{"n_layer": 8, "d_model": 192, "n_experts": 32, "experts_per_token": 4, "d_expert": 128, "d_shared_expert": 0, "activation": "squared_relu", "moe_layers": [1, 2, 3, 4, 5, 6, 7], "router_score": "sigmoid", "normalize_top_k": true, "routed_scale": 2.5, "balance_loss": 0.000733, "balance_bias": true, "init_std_router": 0.0371, "lr_router": 0.000507, "vocab_size": 32000, "norm": "rmsnorm", "norm_eps": 1e-06, "tie_embeddings": false, "optimizer": "adamw", "lr": 0.00205, "beta1": 0.95, "beta2": 0.95, "grad_clip": 1.0, "batch_tokens": [32768, 65536, 98304], "seq_len": 512, "train_tokens": 620100000, "steps": 9914, "dataset": "wikipedia_en"}
Below are experts of layer 4 (counted from 0) of a mixture-of-experts language model. Rows are named router (the router's row for the expert) and show model dimensions 0-191. Each number is 500 + 50 x the weight over its row's rms, rounded and kept within 0 to 999. Numbers have three digits each.
After each expert's rows: "mostly gets" lists some tokens that are sent to it at least half of the time; "gets" lists some tokens that make up at least twice as much of what it gets as of all text. This comes from a sample of Wikipedia text that the model never trained on. Tokens count by the router's weight.

# expert 0
router:584489507478426487498594470457526501504522424510438589581494535452481472499518458501436498459558510457539496488494410449467644473512493447518571576454513547497502436458512412420509451472532461524528509473562596490573463533440542452564488484502534513487403474504518390422478488513579511508443436397477537540463528601509624563513479518494547410454489485529517447507525542448570598513446547438429472501473543491484526441503532567475471499551505468452471469539436559462490540457607584477402605463517514436411526402571481499451419458540484487539567401522520463574490573554492494567
mostly gets: " its", " their", " those", "The", " These", " largest"
gets: " the", " The", " of", " his", "-", "The"

# expert 28
router:467549468473464544552613481442490508478527409489514489440505569475551537407441557542520456521545510484526483502491482486528496497454534557444469485583528543445505406477540528533492475541454525416494450471521499476494438530460511442470444458617591450557393474557480454508441521435462592450461497457530548495567546570548476562504561497481482497410554520490528502489482598457586428488443595533420429552562418562534529521523529446419577453417514569444449422514418545431490491386501640492518444482570573495530599370447483475520489481458480465572471442481477490556499482489437444501
mostly gets: " States", "ism", " Angeles", "idae", "nia", "ology"
gets: "s", "a", "e", "es", "\"", "ia"

# expert 13
router:451508479543579564565518387455513521380550414513508572591556526536549483479519521524378459503497389489540533434431506479523484473521518484515555514496581512525534391440481525542462515428586522526560491481520527467539522498378528503547453536587553507494481503514480432472430483448656573453498461500491524472500531535467487486556601470443557502422450457445534483523480553425567538495486508383492511561504605447565505472469503485396451501461504513488519510513517478511558493579505575455448525546527508416452487437498461638628499419462543522558505441483501553453445471442510537565
mostly gets: " all", " an", "/", " such", " these", " any"
gets: "-", " a", "|", "\n", " an", "/"

# expert 14
router:455488505530407651489565506490495509443483523487492385530564498585529426469559471519427466518483489501528528474540517501571518592486520610524561513422513522492558515466496496521466468554556524487485436445411471450517529536470459447541456427554525467503377527449483495373489491546504508534445428420509469555490522470598522491530572512511538553464494449443631393520528621475539563481503454486431450585516515495498506496469560503498594574557453529499454510420432462429432520494523498466443433455591516405471578528523515506563513542424446470510480462473459449572549647479473512482
mostly gets: "–19", "On", "–18", " died", " there", " 29,"
gets: ",", " in", " that", ":", " on", " ("

# expert 6
router:432465510535510581565468457535498510446488416462453549556589515465492537554528428539461527477532517473517420450471517551570491468527518511487461483552483534465573455412554499541531485544495524397520476485489511502455469525384506422506497476506580497462399521570501485486413475518494445478419450444473562494453547458526519537562474405534473541426403527529494475524455597524526511474473526590519563614469532472487541528523467588413483544483552571478407442503440464493522511451635606479409470523541621388459556506484469531491646478498563455494491480561494578513580544580581514473
mostly gets: "==", "===", " ==", " ===", "====", " Preced"
gets: "\n", "==", "-", "===", "=", " =="

# expert 22
router:530479527431435548468542542478489500452410489529437438598643542554478480484423534429391432534564516454615449440483542481504424530462531603514513534512517496513585484467493492527465469432490509446515417550518511510452417482448519500561434597608516453527394479571523372485460492448442487431402475431457567560505499529509501537562477515509472464463491449485582539557463550421531438415454511467428513568592505507525549466580598473477569533460466506544497468518509583474519491458606583465466485435567490498499507438556551530496464465420509478468559499447545512535470528537438490537
mostly gets: " They", " David", " Michael", " players", " songs", " Robert"
gets: "s", " He", " which", ":", " he", " It"

# expert 3
router:559449498540491613526572414447527528421523486422529551558539561538541561399481537550462561538527516432543491456533549478524514518458476569458486567589543502502493475485537460469457452477428459471497463486496471491539416552426503507568435425505542407517355467548502506382459399523505542455411509463498546603503535450581523452461525516542501463467462503529562558519490593489527519499449504526391465573437465379421524475486532486408568546535531562459523449389455475501449524473528616483535436535527509397508533458456514537546531452519454505516525502484471489630562532498450497432
mostly gets: " However", ").", " until", " 2022,", " 2010,", " 2017,"
gets: ",", ".", ")", " He", "In", "),"

# expert 20
router:484482501606388517455625501525528522482475459460495565512541440510545491561555410500469548469488444451523447509487497547475526520419538543466410548477597547486560512490540484541519473528440450575500408534465486462503446565424461447591462493501530450489443518540481395440435535504536445488456531491437490563480511513529524495532583500544545504411394500446596455506485654426515504475502511558431413506512520392520542479486534502472549468443523531486442459456449435526460478442542660590463494577514544412443531433572585508486469545540542557515575443573540508534522572473469500547
mostly gets: " but", " than", " between", " against", " including", " However"
gets: " and", " in", " of", " with", " to", " for"

# expert 31
router:526533464509491555461462425582495432396520415441463542506547419522433544543499541501479534395614526433516489427482572517505543533509457497509551543458544556590469457404459501560541527556503580451502457507532508516431417500483558415606447462547513453581416462480508451437463441537505414384431557394532495595526538523497552498484536480586529463480421458593493456481539472440619534546567418497492496491554521446529429488491477574471473388420470428484518471462452481467521478526499534487541442530593522429424467427567573541554532488456480552485505481542502449497531528483499480537
mostly gets: " His", " As", "See", " Preced", " per", " Succeed"
gets: " of", " in", "s", "'", " P", " B"